Weights of a small mixture-of-experts language model, trained from scratch on English Wikipedia.
Experts: 256 experts in each of 11 layers, 32 tanh GELU neurons an expert, 8 picks a token, a sigmoid router, a shared expert of 64 neurons.
Training: a variant of Adam for the experts, 7509 steps.
Below are experts of layer 7 (counted from 0) of a mixture-of-experts language model. Rows are named up (a neuron's input weights, with its number) and show model dimensions 0-95. Each number is 200 + 20 x the weight over its row's rms, rounded and kept within 0 to 999.
Before each expert's rows: a language model's description of what the expert responds to. This comes from a sample of Wikipedia text that the model never trained on.

# expert 32
Description: Articles, ordinal words. "a", "an", "the", and ordinals or quantity words like first, last, next, one, each, plus "th" in 20th century.
up3,200,199,199,191,199,183,223,196,185,244,233,197,201,204,179,199,195,179,224,199,228,221,207,187,174,187,189,217,164,183,205,185,217,213,197,191,221,171,182,170,209,175,181,175,176,204,230,177,200,219,215,221,232,229,227,210,212,181,226,221,204,184,211,192,161,188,159,220,203,194,224,193,203,163,196,210,180,194,213,187,237,213,243,200,199,178,188,211,221,195,168,207,216,195,253,215
up4,234,220,202,169,176,180,162,191,221,241,224,194,229,212,231,212,230,211,219,194,171,234,222,224,191,176,204,222,187,178,185,182,167,185,221,198,210,195,169,187,211,196,213,213,170,208,212,224,214,210,193,220,209,200,184,191,187,224,218,204,214,234,227,204,168,158,159,187,213,183,187,231,202,201,196,229,211,186,158,195,185,201,202,210,222,190,189,202,192,199,198,187,192,228,199,227
up5,207,209,236,164,199,193,197,204,199,210,205,235,220,188,205,244,155,203,212,198,213,184,194,201,212,194,203,188,154,179,202,225,196,209,205,196,199,195,211,239,207,202,163,177,207,230,211,187,177,200,209,224,171,174,189,198,225,173,204,216,202,182,211,197,183,187,217,200,194,270,217,214,191,229,226,191,153,210,208,181,201,186,191,213,220,197,170,227,197,198,182,175,164,207,214,205
up6,216,204,204,163,198,197,194,203,203,159,224,194,231,242,209,216,207,206,227,186,217,172,229,216,209,193,205,201,171,191,213,184,179,170,199,182,210,200,177,225,184,200,220,182,231,191,194,215,215,162,220,206,204,187,149,199,204,190,207,172,179,174,201,194,170,177,154,238,182,203,208,219,201,224,221,223,177,205,196,173,216,237,210,230,199,196,199,198,205,184,167,207,221,224,171,202

# expert 58
Description: Spaces and digits in tables. Spaces and leading digits of numbers in tables and year ranges, such as vote counts, percentages, 1-988, plus had, having, ±.
up3,218,187,204,199,239,194,190,205,200,190,242,200,170,231,199,237,201,166,217,186,192,197,205,203,188,223,170,203,227,200,186,214,197,198,197,183,204,177,222,191,233,208,180,205,164,156,196,182,195,173,201,190,232,205,173,214,192,180,219,232,212,146,194,177,200,210,207,185,220,163,202,231,222,184,152,220,191,222,198,213,224,198,224,235,217,180,216,216,195,204,200,205,215,177,207,200
up4,168,206,173,202,217,214,192,208,221,205,173,181,196,194,170,193,226,279,219,170,212,201,190,207,197,214,217,273,212,206,199,200,189,225,219,202,225,190,198,203,224,196,236,181,179,167,203,200,196,166,208,208,207,178,182,198,221,216,178,177,179,207,190,181,219,191,180,209,209,197,184,184,214,197,183,235,200,184,221,189,204,179,215,211,209,214,179,203,178,201,200,212,216,243,200,207
up5,208,199,203,196,183,152,189,243,245,199,164,219,216,211,183,192,206,210,199,191,200,203,194,217,241,185,229,230,210,193,207,230,181,190,190,219,178,198,180,200,188,202,161,241,164,221,208,237,221,203,217,191,209,221,206,215,190,198,223,210,169,216,210,186,209,181,185,219,209,175,194,206,185,190,196,212,211,229,197,222,205,216,195,218,202,230,207,192,249,202,249,190,171,197,174,188
up6,152,189,190,208,204,190,194,221,182,191,161,194,208,202,208,170,205,218,226,221,229,208,194,197,185,231,163,200,211,213,185,180,187,177,234,204,200,188,202,227,193,215,176,197,208,195,194,203,215,171,220,192,179,203,176,211,175,209,225,221,178,208,230,173,207,189,240,216,181,257,184,194,203,204,213,171,213,198,210,215,218,174,191,210,225,237,200,184,249,192,201,173,181,192,233,182

# expert 43
Description: Year digits, initial s. Final digits of years and scores in dates and tables, such as 2016 and 57–30, and word-initial s pieces (sitting, skyway).
up1,211,185,229,210,180,198,177,211,186,225,214,226,178,169,212,190,220,186,197,194,192,212,191,173,234,212,206,214,200,212,219,215,208,175,188,220,221,158,240,215,196,208,192,218,172,224,198,173,180,207,172,196,239,197,192,209,204,175,195,220,147,221,200,205,233,206,184,204,228,210,208,188,175,205,196,178,162,204,211,207,172,176,178,199,177,189,193,228,201,178,228,179,206,204,257,190
up2,175,216,209,219,207,234,208,192,238,197,173,208,187,169,174,188,193,239,191,198,152,184,181,203,230,199,228,222,199,152,179,196,178,175,171,230,198,175,213,219,210,220,220,255,179,211,230,199,219,236,189,203,188,177,165,203,203,208,213,190,188,208,191,205,219,189,194,224,182,189,239,186,213,204,219,183,203,189,193,220,187,204,186,213,191,216,203,202,203,194,227,175,204,218,223,179
up3,212,189,216,192,214,181,228,227,179,223,195,219,200,181,188,168,211,199,213,201,187,211,200,250,196,192,199,190,166,233,189,203,207,184,235,197,207,149,200,172,195,192,176,185,184,210,195,229,222,218,217,217,190,224,208,200,219,173,167,212,150,203,216,207,192,178,207,191,222,215,223,196,190,188,237,208,200,206,169,216,212,201,250,222,184,222,235,162,209,197,204,180,170,195,211,202
up4,199,187,222,211,194,225,200,189,189,222,204,209,201,206,156,194,183,216,201,230,164,201,215,211,221,189,209,222,219,197,171,179,183,176,207,219,201,188,182,241,207,184,214,217,203,199,226,201,251,161,220,193,223,200,183,190,180,204,120,213,177,200,215,198,196,159,192,227,183,177,177,192,221,199,179,203,202,219,181,229,216,189,202,216,210,235,181,181,207,180,210,217,209,203,199,191

# expert 54
Description: South Asian, Japanese syllables. Syllable pieces of Indian, Japanese and African names, such as Bh, Raj, Kum, Nag, and the doubled k in Padakkuthira.
up2,221,178,192,169,241,192,205,206,212,179,207,204,232,214,212,228,198,184,196,187,207,188,225,238,198,211,172,222,195,196,176,146,234,222,183,209,157,174,223,225,196,215,197,194,190,179,176,220,192,202,201,186,173,216,217,195,201,191,230,209,188,174,209,210,167,208,198,197,219,175,216,162,182,227,169,211,237,168,227,195,187,225,182,200,227,190,174,172,195,200,211,211,189,199,206,192
up3,199,201,184,184,197,152,221,211,206,200,192,216,174,225,196,185,202,205,201,171,172,223,223,196,190,247,202,230,191,227,189,182,193,229,192,217,235,192,188,184,200,215,172,178,193,196,226,188,225,231,203,213,173,185,191,171,185,188,188,169,206,207,172,209,182,219,184,211,198,215,203,186,215,209,230,159,224,196,224,188,239,222,210,248,197,198,227,193,234,201,166,190,170,202,211,214
up4,185,183,239,229,204,207,184,213,198,196,210,259,190,187,207,210,213,216,205,169,196,208,217,249,201,230,172,245,203,230,168,191,186,167,186,179,200,191,170,214,220,195,205,189,164,187,211,242,204,194,191,222,202,196,212,184,191,181,198,193,207,202,229,185,182,207,182,222,183,226,190,181,185,206,213,190,216,209,235,173,195,232,195,193,184,180,157,185,193,198,208,209,161,182,188,209
up5,183,221,189,167,220,208,167,175,232,224,219,156,193,224,222,238,186,195,223,225,148,177,211,184,183,187,181,216,201,183,186,166,190,177,218,187,194,198,183,204,190,225,236,200,223,204,218,214,213,197,213,212,211,222,176,177,172,233,188,196,164,201,194,182,208,207,237,202,172,195,210,203,224,201,208,200,174,196,172,193,209,218,173,231,179,220,234,214,202,210,195,204,194,222,185,212

# expert 8
Description: Capital initials and digits. Word-initial capital pieces starting split words, as in E(lection) and H(ayden), plus digits in coordinate and data tables and "as" in Treasury.
up5,220,193,202,188,227,198,155,213,188,211,190,207,218,200,204,175,185,232,202,164,184,227,195,190,187,210,182,207,214,155,168,216,218,130,197,220,197,181,198,218,196,211,190,205,221,199,203,181,198,214,199,200,199,200,184,205,199,195,195,212,197,211,198,165,190,233,173,234,212,192,186,172,161,190,261,190,190,215,178,204,210,238,238,194,227,209,197,229,196,190,211,200,201,206,176,194
up6,203,223,179,226,241,186,175,138,178,205,189,205,211,188,242,213,214,218,213,199,189,202,159,184,183,172,171,206,194,191,212,171,168,170,230,150,214,188,193,211,215,183,179,205,223,190,226,222,215,190,211,196,192,163,202,199,222,213,206,211,202,224,190,178,186,181,199,206,180,200,189,217,185,193,231,196,207,216,203,219,195,206,189,210,201,223,213,175,181,194,208,201,212,237,195,249
up7,209,188,221,191,249,179,193,208,196,196,146,221,207,203,161,206,224,207,164,192,209,205,215,183,205,243,172,227,213,204,211,194,211,175,168,201,227,183,197,199,210,185,202,206,196,201,197,189,233,198,193,183,191,243,183,178,209,198,222,236,199,158,186,163,186,233,207,249,189,206,230,200,181,195,205,207,179,232,178,236,189,189,222,204,177,206,206,186,206,206,199,181,195,205,187,211
up8,199,179,206,209,216,219,188,199,221,174,154,213,189,185,208,192,168,218,220,183,206,189,227,209,208,232,188,219,190,155,193,194,203,201,231,178,175,194,196,200,223,211,182,175,223,184,176,199,203,216,213,168,218,224,202,202,206,200,201,197,191,179,184,187,192,206,214,236,165,209,222,207,138,211,161,171,226,181,234,218,207,164,216,179,213,202,197,207,231,173,206,200,178,177,203,224

# expert 4
Description: Mid-word consonant pieces. Short consonant or ordinal pieces inside proper names and dates, such as Par-th-ian, T-ob-ago, L-idk-öpings, 1st/3rd endings, and year digits.
up1,201,186,220,203,217,168,177,189,205,192,207,213,189,256,219,208,165,217,191,155,202,227,193,205,227,192,186,212,224,205,190,161,188,221,192,222,185,196,205,220,200,219,237,185,201,170,158,211,173,173,214,189,205,214,178,210,188,208,222,217,185,199,183,183,195,194,209,167,186,205,197,156,201,203,222,194,205,194,180,220,194,203,225,178,219,228,203,243,184,237,225,223,204,204,196,162
up2,199,213,201,194,245,229,235,238,251,172,193,206,228,180,192,230,185,193,191,188,182,166,211,223,178,225,202,208,203,204,198,185,214,200,187,168,205,180,190,180,163,196,218,221,209,197,186,185,202,192,187,200,196,228,212,203,191,216,202,193,184,188,177,191,167,202,192,211,192,186,161,213,213,190,206,187,156,218,188,233,210,246,203,203,193,238,169,228,197,186,189,238,196,220,178,210
up3,165,211,201,227,228,219,168,184,237,181,191,209,225,221,159,214,228,183,154,217,204,221,203,182,168,190,142,197,199,192,176,173,215,176,226,186,186,198,196,184,204,197,162,211,207,199,219,219,255,211,227,223,227,188,211,214,197,189,191,219,205,210,206,212,218,206,208,192,182,202,196,203,193,173,215,172,202,207,175,216,213,213,160,188,197,226,190,211,214,209,205,183,175,194,186,195
up4,201,204,203,178,207,199,222,207,200,209,203,213,224,252,200,227,206,179,198,175,178,191,206,193,135,186,215,197,187,166,182,232,203,199,194,202,201,170,210,220,206,152,200,206,206,180,220,195,241,200,197,207,187,216,176,197,198,209,182,184,221,231,206,201,169,194,180,209,181,160,206,216,230,188,218,220,173,172,188,215,185,201,175,172,236,217,170,184,229,213,225,202,206,178,183,188

# expert 59
Description: Word-initial p/s/m pieces. Initial letters of words starting with p, s, m, am, reg, con, such as papal, pianist, powers, pioneers, usually after the or of.
up1,232,194,211,214,239,220,213,218,209,235,179,202,258,197,178,215,220,194,198,222,187,189,219,177,172,200,228,217,200,209,184,220,166,176,204,235,205,181,205,221,191,172,222,191,182,211,174,201,193,215,216,205,192,194,187,185,210,182,165,221,193,191,167,213,201,205,153,251,191,212,184,174,206,176,188,228,208,231,192,221,202,195,171,182,226,219,219,189,186,177,205,197,203,195,172,208
up2,202,230,197,238,181,159,213,190,224,201,200,203,179,184,243,186,221,217,250,190,189,210,214,206,170,171,216,225,207,192,215,231,198,202,206,207,237,182,219,197,196,211,188,216,182,208,206,197,173,204,218,206,191,183,143,188,218,193,221,212,191,202,159,195,212,165,211,189,188,201,226,199,194,189,198,219,152,183,210,182,184,226,202,197,179,211,207,215,178,209,185,189,188,249,227,193
up3,215,198,182,202,222,174,201,182,231,193,192,194,204,221,193,179,167,211,186,206,222,199,204,199,197,244,217,215,183,206,164,196,201,214,213,188,181,196,190,216,202,225,163,195,169,227,233,208,217,211,217,199,199,206,195,208,229,242,198,210,177,198,182,207,206,172,197,207,162,203,228,197,201,198,235,164,128,200,186,213,184,227,190,230,201,208,183,231,208,183,164,218,224,224,201,197
up4,202,184,206,170,204,201,210,239,186,184,154,198,222,192,183,201,189,210,198,195,210,192,220,184,195,212,188,217,158,206,179,213,200,183,169,173,202,192,188,195,172,200,202,216,234,208,212,212,176,195,187,221,184,176,203,221,191,199,232,192,200,232,161,202,197,213,185,216,182,154,188,189,237,214,209,195,224,203,172,241,188,233,218,206,207,219,206,222,229,208,217,258,199,160,213,191

# expert 10
Description: Word-initial name pieces. First pieces of words, often given names, after a space, like Al-iona, Al-brechtsen, pro-, adv-, ind-, plus line breaks in lists.
up0,199,180,165,211,210,194,219,154,219,215,185,181,193,208,174,203,239,209,209,231,195,206,210,233,197,192,193,214,185,227,217,169,196,175,170,200,210,188,188,212,227,213,216,215,182,166,197,190,170,173,196,260,166,193,223,216,213,214,187,214,190,214,218,212,185,176,201,182,213,187,176,197,216,198,210,205,216,226,176,170,221,221,208,238,218,232,167,196,184,183,186,219,227,213,204,190
up1,194,217,218,194,245,168,214,188,220,197,221,225,187,173,153,217,154,199,178,205,198,238,213,190,197,207,207,209,191,185,170,195,192,219,191,210,178,176,220,180,187,210,241,190,221,213,227,208,181,208,180,214,179,180,208,247,210,193,198,249,230,194,227,215,195,173,212,197,194,228,205,192,215,210,199,184,208,174,205,204,201,204,165,192,224,173,189,216,187,181,223,158,205,188,208,202
up2,188,186,206,182,220,210,199,217,212,217,228,212,226,249,175,195,212,221,198,153,212,221,220,163,174,215,184,205,204,151,223,173,183,179,196,205,185,182,186,175,239,188,230,231,171,208,221,203,218,201,180,242,201,205,207,192,191,218,193,178,221,185,226,188,199,212,208,194,184,210,189,204,170,187,218,204,215,219,181,220,158,193,202,200,186,202,170,211,194,172,189,231,197,205,196,165
up3,193,197,217,207,218,204,196,182,224,207,190,216,191,202,151,254,218,249,204,194,188,212,187,223,203,234,172,186,214,172,223,214,201,190,150,209,177,202,235,206,235,167,255,193,181,195,183,187,197,200,222,214,197,213,198,189,203,196,187,189,198,197,203,178,210,167,184,222,213,200,176,187,169,186,188,214,168,209,212,203,211,218,202,221,215,234,169,218,206,183,221,212,196,177,192,207

# expert 0
Description: Month names, ordinals. Month names after a day number (September, July), the ordinal suffix th in 9th, and inch marks in sports-results tables.
up1,208,159,225,187,228,182,183,200,202,226,180,211,207,193,180,203,226,198,194,213,182,184,217,192,163,215,169,191,181,170,207,168,165,216,198,186,194,171,232,184,227,193,214,214,242,168,167,227,189,196,198,220,212,200,198,231,181,205,195,175,201,192,187,225,194,223,194,198,192,171,190,233,212,248,232,214,162,175,203,228,185,211,179,228,202,232,206,192,211,195,213,197,203,184,185,205
up2,193,186,211,170,210,200,190,209,149,217,201,157,239,200,180,163,174,214,191,209,206,182,214,219,195,227,201,226,192,218,197,196,227,210,181,200,189,194,175,231,203,190,209,231,174,161,196,173,210,199,178,204,193,224,184,196,213,161,224,232,186,182,205,193,214,209,215,217,208,201,186,212,224,184,207,200,155,198,200,218,244,174,205,221,197,250,191,218,231,211,200,197,222,180,198,207
up3,156,196,242,194,167,191,212,216,209,201,201,210,173,220,185,203,201,176,230,200,217,210,193,197,175,221,214,212,220,176,178,157,163,204,185,175,217,178,204,207,200,156,202,207,199,213,201,205,224,189,184,191,212,181,203,234,193,208,181,211,207,177,199,216,208,215,193,215,189,217,189,186,191,210,220,157,154,177,191,248,195,218,181,165,198,202,247,188,201,241,202,193,223,210,207,194
up4,152,227,213,208,186,190,219,201,189,194,198,212,184,183,187,178,189,224,204,185,233,220,223,169,230,188,205,231,218,184,196,207,219,197,198,207,216,200,169,221,206,196,219,205,230,185,211,226,201,171,185,217,229,151,190,197,182,182,220,224,206,195,193,192,186,210,215,208,150,200,203,211,188,192,189,166,210,158,233,198,186,209,142,187,193,185,196,186,179,205,207,226,180,184,240,206

# expert 12
Description: Spaces in tables. Bare space tokens after pipes or colons in tables, especially election, sports and list tables, before numbers; also He, writ, cre.
up5,185,212,194,186,147,187,197,209,213,169,178,204,222,216,196,210,207,225,228,207,209,182,219,201,219,192,190,224,194,183,189,188,185,217,206,192,229,203,195,210,192,175,192,242,225,188,219,152,202,161,201,199,191,151,189,192,196,196,228,199,212,195,205,173,194,170,213,208,164,207,210,220,193,193,192,162,217,235,187,214,211,203,184,234,219,185,221,178,166,231,174,215,189,193,154,192
up6,195,201,206,168,161,202,185,186,257,205,200,187,202,187,220,212,172,188,227,208,221,211,231,206,183,215,201,193,211,181,193,136,194,159,211,214,223,189,218,191,202,213,172,224,220,194,212,193,211,201,207,204,193,201,215,202,204,191,223,174,210,189,184,158,193,177,209,213,160,186,206,202,164,186,216,207,200,187,182,242,181,209,184,195,203,214,218,218,203,203,146,220,223,227,174,202
up7,217,198,212,201,188,199,195,223,241,210,200,200,200,170,192,196,205,204,233,232,207,218,201,186,218,206,211,215,197,216,199,205,208,189,152,189,192,200,179,184,211,163,201,195,189,193,184,210,224,189,219,186,191,145,211,214,223,166,174,217,196,221,229,194,207,195,217,208,210,168,229,195,181,221,172,240,188,217,169,191,191,164,232,215,202,176,203,142,213,186,184,228,177,187,191,171
up8,205,208,184,175,206,177,181,204,205,203,173,210,199,245,199,190,155,189,205,168,198,191,209,231,149,231,183,219,187,209,223,167,216,188,202,208,217,214,244,227,180,227,193,186,164,229,204,204,206,189,167,199,209,182,167,214,175,199,208,229,206,199,174,208,173,172,187,172,246,200,210,176,216,185,229,193,196,203,210,200,239,212,204,193,224,217,220,181,206,182,206,192,199,212,212,197

# expert 22
Description: Biography subject and verbs. Sentence-opening He/She and following was/is in biographies, plus role nouns like politician, footballer, appointed, and commas after names.
up6,166,210,206,167,214,194,193,168,196,228,196,204,208,176,180,199,199,184,234,165,186,205,227,207,180,199,232,232,223,198,208,176,191,201,172,219,224,193,221,219,209,219,217,195,167,208,176,191,207,223,159,190,188,211,206,205,185,191,197,219,214,190,164,189,196,189,206,189,186,199,224,213,172,225,204,193,165,227,207,145,174,190,218,222,208,198,210,230,206,245,185,214,200,215,240,224
up7,159,166,193,188,208,159,211,223,192,184,182,184,233,243,204,225,209,226,174,187,202,224,217,249,179,220,201,214,206,188,202,208,207,221,188,208,207,189,204,165,207,208,184,184,149,213,177,189,206,201,189,175,191,223,187,239,220,213,219,214,190,193,185,214,183,182,233,187,165,202,206,189,197,191,189,208,171,202,201,154,203,194,195,206,249,234,199,217,196,221,185,194,200,211,203,210
up8,184,211,216,221,191,220,210,177,211,191,154,221,194,205,187,190,147,225,195,199,211,186,213,192,201,183,165,208,182,209,156,177,177,173,157,217,193,201,220,222,208,194,179,245,170,173,202,213,227,199,229,207,212,191,196,217,209,177,199,200,203,234,194,196,215,215,207,234,188,215,202,232,180,202,231,185,173,182,203,181,212,199,213,189,224,197,179,203,215,166,200,228,158,218,217,191
up9,173,209,206,168,194,205,196,185,202,217,190,223,190,208,166,215,165,229,206,220,197,191,176,191,223,207,196,226,192,229,208,159,184,162,182,204,185,188,252,228,217,170,212,250,188,173,203,189,194,174,214,221,182,212,200,183,202,172,205,229,191,220,186,179,211,200,191,247,200,197,210,197,209,217,185,171,198,162,192,200,200,216,224,244,194,191,177,216,209,201,187,208,188,233,204,203

# expert 48
Description: East Asian name syllables. Initial syllables of Chinese, Korean and Japanese names and places, such as Zh, Ch, Li, Hong, Chen, Tak.
up1,204,191,202,186,167,179,226,194,216,170,194,222,206,205,233,191,224,179,211,216,216,197,212,215,225,202,218,212,181,221,227,182,193,194,204,198,177,183,165,181,228,222,214,184,208,161,203,207,201,196,222,226,240,177,193,180,196,200,226,224,163,242,176,203,169,193,191,228,182,210,207,190,199,182,234,174,173,229,169,191,218,178,200,173,203,199,231,208,204,183,243,201,195,234,212,195
up2,215,180,244,157,204,193,193,204,212,199,223,219,249,186,181,206,186,220,222,217,183,172,210,202,153,192,189,254,174,185,216,203,173,221,204,226,207,194,174,221,211,216,197,202,169,196,170,207,164,194,242,214,218,185,207,207,180,203,198,222,188,187,171,226,198,201,184,208,222,198,186,207,210,196,210,202,177,168,182,192,201,221,168,201,234,197,172,192,197,219,184,192,225,193,195,177
up3,202,213,244,185,218,198,206,197,198,208,196,229,237,201,205,216,185,177,181,163,192,176,196,192,166,212,180,261,193,203,211,201,196,222,184,210,220,190,190,204,185,222,211,205,150,197,190,204,167,225,199,192,176,206,210,206,198,200,211,210,184,181,168,226,206,170,195,190,202,186,219,224,183,197,209,189,228,187,231,210,240,167,227,198,202,228,163,198,178,234,181,192,179,199,228,174
up4,239,185,168,222,181,177,216,172,207,202,215,182,232,202,209,188,215,200,242,154,168,217,178,208,214,230,221,219,195,167,203,199,199,194,217,250,166,188,183,225,190,217,230,200,182,174,211,213,196,210,185,202,194,204,162,204,197,178,197,203,202,185,183,202,159,236,182,237,210,189,184,192,185,190,228,187,195,215,174,198,209,207,165,209,220,213,183,225,186,192,204,203,223,227,193,200

# expert 62
Description: Year digits, au syllable. Digits inside years like 1987 and 1837 in lists and filmographies, plus au in co-authored, Mc in names, and ===.
up3,210,197,215,207,178,202,214,171,185,180,197,198,195,195,154,228,153,252,200,227,209,206,207,192,213,227,216,192,174,198,196,153,192,232,198,163,230,181,226,228,192,173,187,203,218,194,190,192,219,198,217,167,183,188,204,184,224,195,189,202,186,200,198,215,207,198,207,232,186,219,206,196,181,225,192,216,192,229,217,200,212,177,195,176,178,180,231,206,178,183,182,221,225,211,254,215
up4,213,202,210,218,203,183,202,198,225,233,222,182,200,196,221,194,194,191,201,174,218,231,199,217,189,230,203,215,206,180,189,215,187,225,147,217,215,172,218,215,184,193,203,154,213,186,179,206,214,185,191,208,191,185,195,196,203,210,222,227,195,206,195,198,150,196,156,189,230,175,200,189,211,197,186,198,209,182,208,210,220,184,201,234,205,228,149,187,192,197,177,268,209,203,229,214
up5,184,231,202,195,198,167,173,193,191,185,181,240,205,218,222,227,187,194,204,205,223,209,202,193,197,205,145,205,220,200,181,212,222,190,203,201,243,189,222,250,202,226,205,219,189,210,190,196,193,219,205,201,214,196,198,200,224,196,138,195,178,202,193,187,216,185,166,191,167,211,216,202,197,215,175,221,153,199,199,221,215,189,170,215,176,217,191,228,206,178,170,192,172,221,203,225
up6,193,227,247,198,201,206,166,176,200,175,225,207,199,192,177,199,218,201,197,209,212,171,228,159,208,216,226,217,172,181,186,202,205,190,196,216,214,192,189,200,258,179,212,216,217,199,181,230,181,193,173,195,206,224,184,174,192,190,149,207,195,193,205,165,212,196,191,225,175,188,206,220,209,212,178,198,178,184,179,210,193,188,181,219,166,222,155,228,199,228,215,229,221,210,214,202

# expert 19
Description: Scientific name pieces. Latin suffixes and fragments in taxonomic names and infobox fields, such as -idae, -ensis, -optera, Phylum, Species, Synonyms.
up0,167,195,248,195,194,235,239,214,215,220,198,220,215,233,209,225,212,223,217,202,215,220,181,214,183,208,173,218,136,191,200,195,198,218,186,180,195,204,194,189,209,202,205,218,189,216,175,196,203,204,195,196,132,211,197,193,186,222,170,195,190,228,219,184,208,204,222,207,175,232,195,227,192,200,199,192,200,193,169,203,207,184,165,206,200,198,182,229,182,165,174,197,183,211,235,198
up1,216,204,232,172,206,191,190,228,178,186,183,186,202,189,201,207,187,227,211,207,222,213,227,200,197,170,174,220,204,181,185,217,214,217,214,230,207,177,188,214,194,185,220,204,164,221,209,186,186,197,190,252,170,209,202,226,182,219,188,226,193,212,174,209,210,161,206,175,174,191,203,229,213,221,183,159,217,185,178,168,174,210,200,190,200,226,201,244,188,192,208,241,244,202,223,195
up2,220,208,187,184,183,204,230,202,222,198,176,170,183,205,180,198,226,190,216,223,191,204,224,171,216,229,215,227,208,180,196,209,221,224,160,195,184,188,178,206,213,209,198,179,223,196,185,237,264,212,201,239,201,215,222,219,190,193,177,188,186,217,203,169,194,181,191,178,192,215,199,182,217,187,185,156,202,169,179,215,196,189,213,183,215,240,226,201,225,229,213,186,188,219,197,169
up3,178,216,217,217,237,225,201,220,180,209,194,196,195,180,185,192,207,195,210,203,222,207,165,188,219,189,191,198,192,180,212,206,171,175,233,189,204,181,209,197,187,213,186,246,220,195,212,248,232,185,180,221,206,198,177,201,213,195,216,216,189,241,212,180,177,220,172,199,204,209,206,199,187,156,187,212,181,164,172,229,214,203,185,182,208,170,180,224,194,201,144,243,204,220,208,190